From a checkpoint of a small mixture-of-experts model trained on Wikipedia.
Size: width 128, vocabulary 13540.
Experts: 2 picks a token, a softmax router.
Training: a variant of SOAP for the experts, 478M tokens, 10542 steps.
Below are experts of layer 2 (counted from 0) of a mixture-of-experts language model. Rows are named router (the router's row for the expert) and show model dimensions 0-127. Each number is 50 + 10 x the weight over its row's rms, rounded and kept within 0 to 99.
After each expert's rows: a language model's description of what the expert responds to. This comes from a sample of Wikipedia text that the model never trained on.

# expert 58
router:57 56 52 38 32 77 67 62 37 59 70 58 47 53 60 30 50 54 55 43 53 63 66 41 46 41 43 49 57 47 53 54 38 45 62 47 59 58 53 61 49 39 40 62 42 48 44 52 52 48 35 61 48 39 45 48 50 46 50 61 36 52 62 46 56 52 53 60 36 34 29 54 36 39 41 36 27 63 56 40 50 63 55 59 50 63 53 57 69 45 44 66 48 52 41 69 55 44 59 60 25 44 57 46 27 54 54 59 40 55 48 43 53 63 54 58 51 63 43 70 56 54 48 44 50 53 46 52
Description: Derivational suffix pieces. Word-ending suffix pieces such as -ist, -ian, -ic, -ial, -ive completing nouns and adjectives, like tourist, antiquarian, apoptotic, and adjectives like public, special.

# expert 55
router:47 56 50 52 38 72 60 47 31 41 72 56 52 67 45 45 62 54 46 49 42 67 53 42 46 47 62 60 52 20 53 46 55 40 50 57 62 53 48 62 57 65 33 49 56 47 45 57 46 52 55 51 42 53 40 53 54 29 48 35 46 47 37 53 52 38 36 59 53 50 25 44 50 53 35 56 36 42 45 53 42 56 43 40 55 44 64 48 55 48 63 45 35 51 48 75 55 44 65 61 45 60 47 37 44 52 49 67 45 55 31 49 67 63 58 48 42 61 35 73 57 56 52 53 59 65 44 56
Description: Place and institution nouns. Head nouns naming places or organisations after a name or article, like River, School, House, Park, Church, Team, Division.

# expert 21
router:48 71 55 55 46 58 60 68 59 55 42 64 39 67 54 46 57 66 55 56 52 56 36 43 45 74 73 53 49 40 47 62 39 41 56 41 58 55 32 59 48 41 48 59 53 54 51 57 49 46 27 46 46 59 36 48 67 41 54 50 50 37 43 39 57 37 48 55 31 63 62 41 49 55 60 44 59 40 46 43 47 44 47 65 53 55 47 41 59 41 55 64 58 47 35 53 36 49 72 41 44 35 57 47 28 73 58 58 48 39 54 46 43 36 42 61 46 53 59 34 40 38 51 47 53 62 57 37
Description: Name-internal consonant clusters. Word pieces at the start or inside proper names and rare words, often consonant clusters like Cl, Bl, Fl, cl, oul, ll.

# expert 50
router:50 55 59 49 51 55 50 60 52 44 62 50 34 47 47 30 43 62 64 37 29 61 35 36 36 55 53 53 47 38 31 65 38 45 51 54 58 46 45 55 74 48 48 39 62 47 54 48 55 50 47 33 27 58 44 39 40 40 56 45 47 42 51 46 47 44 45 50 32 47 35 55 62 50 54 58 29 35 38 49 59 49 59 62 33 66 47 51 73 48 36 44 40 47 47 63 51 32 58 52 40 55 56 33 57 64 58 60 47 58 34 29 50 51 73 56 52 47 47 52 44 59 46 53 55 44 50 36
Description: Abstract and heading nouns. Common nouns naming position, measure or record, often in headers or infoboxes, like Date, Rank, end, head, back, return, debut.

# expert 53
router:42 54 44 32 25 65 59 67 40 55 61 52 40 41 50 47 55 66 51 55 46 54 51 42 38 55 48 55 51 46 63 47 33 51 60 53 58 54 35 56 37 52 38 27 47 47 43 60 61 41 55 69 46 57 52 41 44 44 60 47 49 51 55 57 61 65 48 50 27 48 48 57 48 56 56 61 47 64 60 50 49 42 59 38 44 37 69 46 70 58 55 56 32 48 42 56 68 28 54 39 45 40 53 48 49 43 62 70 37 65 42 60 37 42 64 57 31 54 57 70 49 53 50 66 49 57 42 53
Description: Line breaks. Line breaks ending list items, table rows, headings and paragraphs, often followed by a dash, pipe or blank line.

# expert 5
router:46 57 55 39 43 69 64 46 29 37 79 64 30 51 48 53 53 55 56 40 41 54 48 41 41 47 40 51 62 55 40 53 41 45 53 52 70 50 49 55 49 47 52 52 62 44 57 50 49 48 55 39 36 49 43 46 38 36 48 41 54 48 49 74 49 51 46 55 42 34 46 60 65 57 49 47 47 49 45 54 49 45 52 55 33 52 76 61 59 37 43 58 40 45 39 60 61 35 61 52 48 55 68 39 56 62 59 50 47 68 33 41 57 54 66 65 50 59 52 83 65 58 41 47 38 52 57 45
Description: Role and position nouns. Nouns naming a role, membership or part after the or a, such as member, part, player, winner, United, Lieutenant.

# expert 4
router:38 40 65 38 58 42 61 57 40 58 52 60 47 53 58 45 54 50 45 37 43 42 44 34 56 63 62 55 47 44 59 43 43 46 41 43 43 32 42 46 54 50 42 43 63 74 58 42 45 47 40 39 37 31 33 48 46 37 31 60 34 52 42 52 58 39 60 69 26 55 55 49 53 49 58 64 54 45 57 35 31 48 74 68 43 56 50 46 45 48 44 49 57 46 56 45 48 48 54 50 47 52 51 62 28 45 63 46 43 62 40 47 54 34 55 62 27 45 62 37 65 41 34 52 59 48 59 41
Description: Word-initial prefix pieces. First piece of a split lowercase word, often a Latinate prefix like re, dis, sub, con, inter, as in disallowed, recruit, spleen.

# expert 28
router:38 42 62 39 52 65 50 37 47 62 53 44 38 54 36 47 41 52 58 35 66 52 36 46 65 26 44 43 56 49 47 50 47 40 47 48 50 43 55 57 46 60 63 40 62 60 65 61 60 46 31 56 48 58 49 54 44 49 64 65 35 51 63 50 46 54 44 46 48 62 38 42 52 59 36 54 55 53 27 30 28 46 72 55 35 60 57 59 54 64 65 53 62 57 36 51 57 46 63 55 34 40 48 35 47 32 47 70 56 63 48 54 47 49 53 44 42 48 41 63 60 56 58 65 44 53 33 45
Description: Table cell separators. The pipe character separating cells in Wikipedia tables, especially right after a row number, date or numeric value.

# expert 16
router:53 49 46 35 39 68 58 59 30 62 57 44 47 53 51 46 59 50 52 46 64 61 36 41 51 32 49 50 59 53 54 47 51 47 52 51 59 59 53 57 43 62 57 43 63 59 39 77 48 55 32 47 48 37 45 45 40 44 51 40 43 34 68 61 67 63 54 49 42 56 34 64 47 57 38 46 31 57 47 35 49 53 51 26 56 38 66 61 64 44 58 57 46 58 52 54 60 38 66 34 42 35 52 48 33 62 64 60 46 58 34 48 50 53 55 53 48 64 53 56 48 49 48 69 34 72 50 54
Description: Years and large numbers. Four-digit years after month names, dashes, commas or "in", mostly 2009–2023 but also 1973, plus "000" and other numbers in tables.

# expert 35
router:63 41 63 35 49 72 61 54 43 74 75 66 47 48 75 47 60 74 58 53 51 54 61 51 56 56 62 46 37 51 52 41 40 42 55 45 57 48 56 48 44 45 23 25 55 62 43 67 50 58 45 48 38 46 50 22 53 41 61 49 56 51 66 54 46 55 60 65 31 47 36 41 61 31 68 54 45 48 67 46 45 49 56 51 46 46 50 42 50 47 55 47 51 46 41 44 42 60 56 49 57 47 70 44 47 45 53 38 57 65 48 54 48 38 47 60 51 51 61 58 49 42 51 43 46 51 39 49
Description: Initial letters and bytes. Capitalized word-start fragments such as F, St, Tr, Ch, No, Z, and the first bytes of accented or non-Latin characters.

# expert 34
router:56 69 40 41 34 55 50 51 41 57 61 69 36 67 52 50 38 49 58 55 65 49 34 54 49 42 40 45 68 52 55 45 46 49 54 47 46 60 50 55 34 51 47 62 68 47 72 70 41 44 49 60 53 61 45 67 48 43 59 52 41 47 58 69 61 57 28 52 52 47 45 52 59 47 36 39 47 70 43 51 37 44 46 32 46 46 53 49 46 53 66 52 49 52 47 52 68 47 52 71 30 72 38 37 43 56 60 53 57 55 40 47 58 51 29 58 42 54 43 70 53 51 47 68 52 58 55 45
Description: Proper name pieces. Common first names and the final pieces of personal and place names, such as David, Robert, -ville, -ley, Al-onso, G-erry, Lle-ida.

# expert 17
router:59 51 71 29 46 63 63 64 44 49 61 63 64 68 51 45 52 66 56 38 61 59 52 37 45 58 54 50 34 34 53 59 47 57 48 58 43 47 49 67 62 50 38 54 67 36 33 62 45 47 51 40 32 61 33 50 51 39 62 40 51 33 52 37 47 45 31 60 37 48 35 32 52 56 41 58 36 45 43 39 55 58 68 63 43 53 57 46 53 43 51 42 40 37 52 60 51 37 53 36 38 71 46 38 47 62 55 50 54 49 36 53 58 47 47 57 43 60 53 53 44 44 62 54 59 53 31 47
Description: Mid-word syllable pieces. Word fragments after an initial capital letter, such as -eed in Feed, -ank, -amp, -ow, -ord, often before -ing or -er.

# expert 38
router:60 58 56 35 37 62 56 66 28 64 56 64 53 60 52 52 51 70 43 45 51 55 66 33 36 46 47 56 62 47 59 54 27 42 55 45 53 46 58 54 53 66 46 32 49 40 56 57 64 46 44 46 35 46 46 31 63 59 66 31 48 46 49 60 50 64 46 60 49 29 43 60 59 47 43 49 42 47 45 41 43 47 45 38 26 43 60 49 61 44 60 68 32 43 58 53 53 49 50 49 45 30 52 56 38 68 62 62 44 64 32 44 53 44 49 56 48 50 43 63 51 66 37 49 45 54 46 56
Description: Capitals and table blanks. Blank cells and single spaces in tables, percent signs, Roman numerals and letters inside acronyms, such as UNICEF, FW, BYU, §.

# expert 63
router:58 50 59 41 61 64 70 50 28 62 53 67 39 54 61 54 54 52 50 41 49 56 49 38 55 49 39 63 53 46 57 48 37 47 39 56 68 39 38 46 44 57 56 49 66 39 46 56 46 39 56 47 51 56 30 48 39 45 61 35 43 33 55 71 41 55 45 46 41 51 35 60 59 65 56 57 39 66 35 44 44 36 49 45 59 59 55 55 65 44 68 59 37 41 51 61 34 40 60 62 38 50 43 42 50 59 58 62 53 63 41 43 62 55 49 55 42 55 37 45 36 52 59 60 54 83 44 46
Description: Name and compound nouns. Second word in multiword names or compounds after the or of, such as Gaza Strip, Welsh Rugby, Press Club; also indented line breaks.

# expert 60
router:42 52 49 22 35 53 53 39 31 44 63 58 50 71 61 45 52 47 41 41 58 57 46 45 61 30 43 45 67 47 40 49 48 40 49 60 65 49 49 67 37 65 42 41 64 40 54 68 44 51 59 46 43 54 42 49 50 41 65 31 50 45 52 55 45 50 44 54 49 32 35 56 61 50 48 47 46 55 37 54 39 51 45 26 58 50 55 61 60 44 51 60 37 56 47 63 68 56 52 72 44 53 43 37 45 49 55 56 31 62 32 46 67 55 50 46 45 55 43 73 47 64 36 57 37 51 52 57
Description: Places and institution names. Final words of place and organization names, such as States, University, County, College, Bulgaria, and letters ending acronyms like FBI, SIAA, FIA.

# expert 12
router:74 56 64 47 57 57 64 70 47 59 53 79 37 51 50 37 49 48 79 53 48 62 58 49 50 52 56 48 48 63 58 56 43 42 57 32 37 60 56 55 47 56 20 49 67 61 60 55 55 58 37 47 46 40 55 49 62 50 52 73 41 49 59 50 65 40 48 59 33 44 50 62 64 46 41 47 34 43 40 47 55 50 54 55 25 59 41 44 52 51 65 64 57 46 51 58 50 38 68 52 55 51 56 40 38 52 53 52 52 57 52 41 47 40 43 61 41 55 49 49 49 57 33 46 38 65 48 57
Description: Accented and non-Latin fragments. Word pieces inside foreign names and non-English script, such as accented letters è, í, Greek Κ, CJK bytes, and particles de, le.

# expert 36
router:51 55 65 47 45 53 60 59 56 34 56 44 53 44 53 61 47 40 63 41 65 49 42 35 56 41 34 44 63 47 43 49 65 50 40 67 38 59 53 60 48 63 45 35 49 55 49 53 64 49 31 49 50 40 60 41 63 64 60 54 37 54 53 45 38 56 35 44 50 55 58 48 49 47 28 58 39 58 37 57 51 42 70 39 54 57 52 54 44 42 46 78 55 59 44 35 71 32 39 35 47 58 37 37 44 36 51 48 50 51 42 64 44 75 43 43 40 55 58 61 59 62 46 44 46 57 35 63
Description: Table cell pipes. Spaced pipe characters separating cells in Markdown-style tables of headers, names, numbers and dates.

# expert 41
router:45 47 52 44 28 63 69 47 43 50 63 68 44 48 53 39 39 50 64 32 50 61 50 23 53 30 53 60 65 25 44 66 50 36 44 47 59 52 45 66 42 67 47 29 46 43 48 52 51 47 45 35 33 49 43 50 41 56 54 51 31 45 50 64 46 47 34 53 51 44 52 57 58 62 38 48 30 53 46 44 50 47 54 46 38 36 47 53 65 43 52 65 36 51 41 47 63 50 53 51 48 43 43 44 63 46 59 59 38 44 34 47 53 46 68 45 51 46 39 56 62 63 41 65 45 56 35 41
Description: Work and event nouns. Nouns for creative works, seasons and events after the or a, such as film, album, season, place, race, and infobox chronology.

# expert 3
router:44 57 53 46 39 59 55 43 42 41 54 47 46 46 55 39 42 36 67 34 55 54 30 44 45 28 48 64 51 45 34 63 56 36 46 53 44 40 42 63 59 32 44 38 44 35 46 50 40 54 48 36 38 52 36 49 44 46 54 41 42 21 62 70 51 64 39 56 48 48 52 43 43 60 45 39 39 50 52 26 66 74 61 38 48 45 68 55 51 67 49 46 53 42 42 48 55 40 56 48 52 61 39 52 55 51 53 65 53 51 38 34 61 48 47 41 53 59 58 36 55 61 48 65 34 59 50 62
Description: Past-tense main verbs. Past-tense verbs and participles after was, were or a subject in narrative, such as used, won, revived, killed, joined.

# expert 6
router:63 42 59 46 43 47 41 51 43 38 50 39 51 48 48 64 60 42 72 36 39 57 63 39 48 65 44 50 55 59 62 67 42 45 48 31 69 63 53 45 47 56 50 53 59 37 58 29 46 32 32 53 47 45 31 45 33 69 57 58 46 54 61 57 57 49 55 59 51 64 67 55 55 46 66 61 34 58 55 37 36 33 63 38 46 53 55 55 45 52 64 49 57 40 73 46 49 51 39 32 45 53 63 52 50 30 49 53 55 40 53 63 30 56 56 50 50 47 38 53 48 48 54 61 38 48 42 46
Description: Line breaks before sections. Line-break tokens ending paragraphs or infobox blocks, usually before a heading, new paragraph or list, as after "Personal information".

# expert 32
router:39 53 37 46 45 55 63 66 42 55 47 66 42 56 63 45 56 45 53 40 47 41 42 33 54 37 50 65 66 39 51 48 50 54 48 47 75 56 44 52 41 56 50 58 49 43 71 45 57 50 43 43 43 63 42 49 44 43 45 41 21 48 47 69 46 29 37 47 33 45 33 50 53 52 21 43 50 45 47 46 59 61 46 31 41 56 57 46 45 33 51 57 47 43 34 63 60 41 54 65 52 49 46 55 36 55 45 56 53 50 39 56 56 35 70 53 41 35 46 61 59 52 36 55 34 61 55 61
Description: Collective and group nouns. Nouns for groups of people or living things after the or a, such as people, family, species, band, members, birds, government.

# expert 61
router:54 63 59 41 52 58 71 58 43 58 58 59 45 62 37 51 64 53 61 34 53 62 46 21 56 49 70 54 39 45 40 66 47 44 56 49 67 48 54 44 62 50 54 42 44 39 28 65 52 67 48 41 48 54 39 42 43 34 57 53 38 46 50 58 40 65 43 48 44 52 42 56 34 50 53 56 49 41 53 37 62 51 44 73 59 42 41 50 56 51 50 67 63 59 33 47 50 62 63 41 46 35 51 60 39 47 56 49 51 52 58 48 60 48 76 58 40 41 56 46 68 43 42 35 40 64 61 45
Description: Word-initial stems, negation. Opening stems of longer words (unsuccess-ful, ad-ject-ive, ent-husiasts) and short function words like not, no, any, due, final.

# expert 46
router:52 50 51 39 40 55 51 40 27 66 58 51 42 48 62 43 58 50 56 43 64 58 40 48 49 43 35 49 50 53 44 59 52 51 50 46 65 42 44 58 49 50 51 48 51 50 48 60 30 65 62 55 60 47 41 62 48 42 48 47 45 49 63 47 41 58 34 55 42 39 34 39 33 45 34 35 24 73 48 43 47 45 50 40 44 48 67 52 55 48 43 43 43 43 46 66 63 45 53 44 31 60 44 35 27 54 54 64 40 56 35 44 52 74 64 50 39 67 37 71 60 49 44 45 59 57 47 61
Description: Nationality and direction adjectives. Adjectives of nationality, compass direction or quality, such as American, British, North, national, Southern, Italian, blue, including word-completing pieces like -outhern, -ular.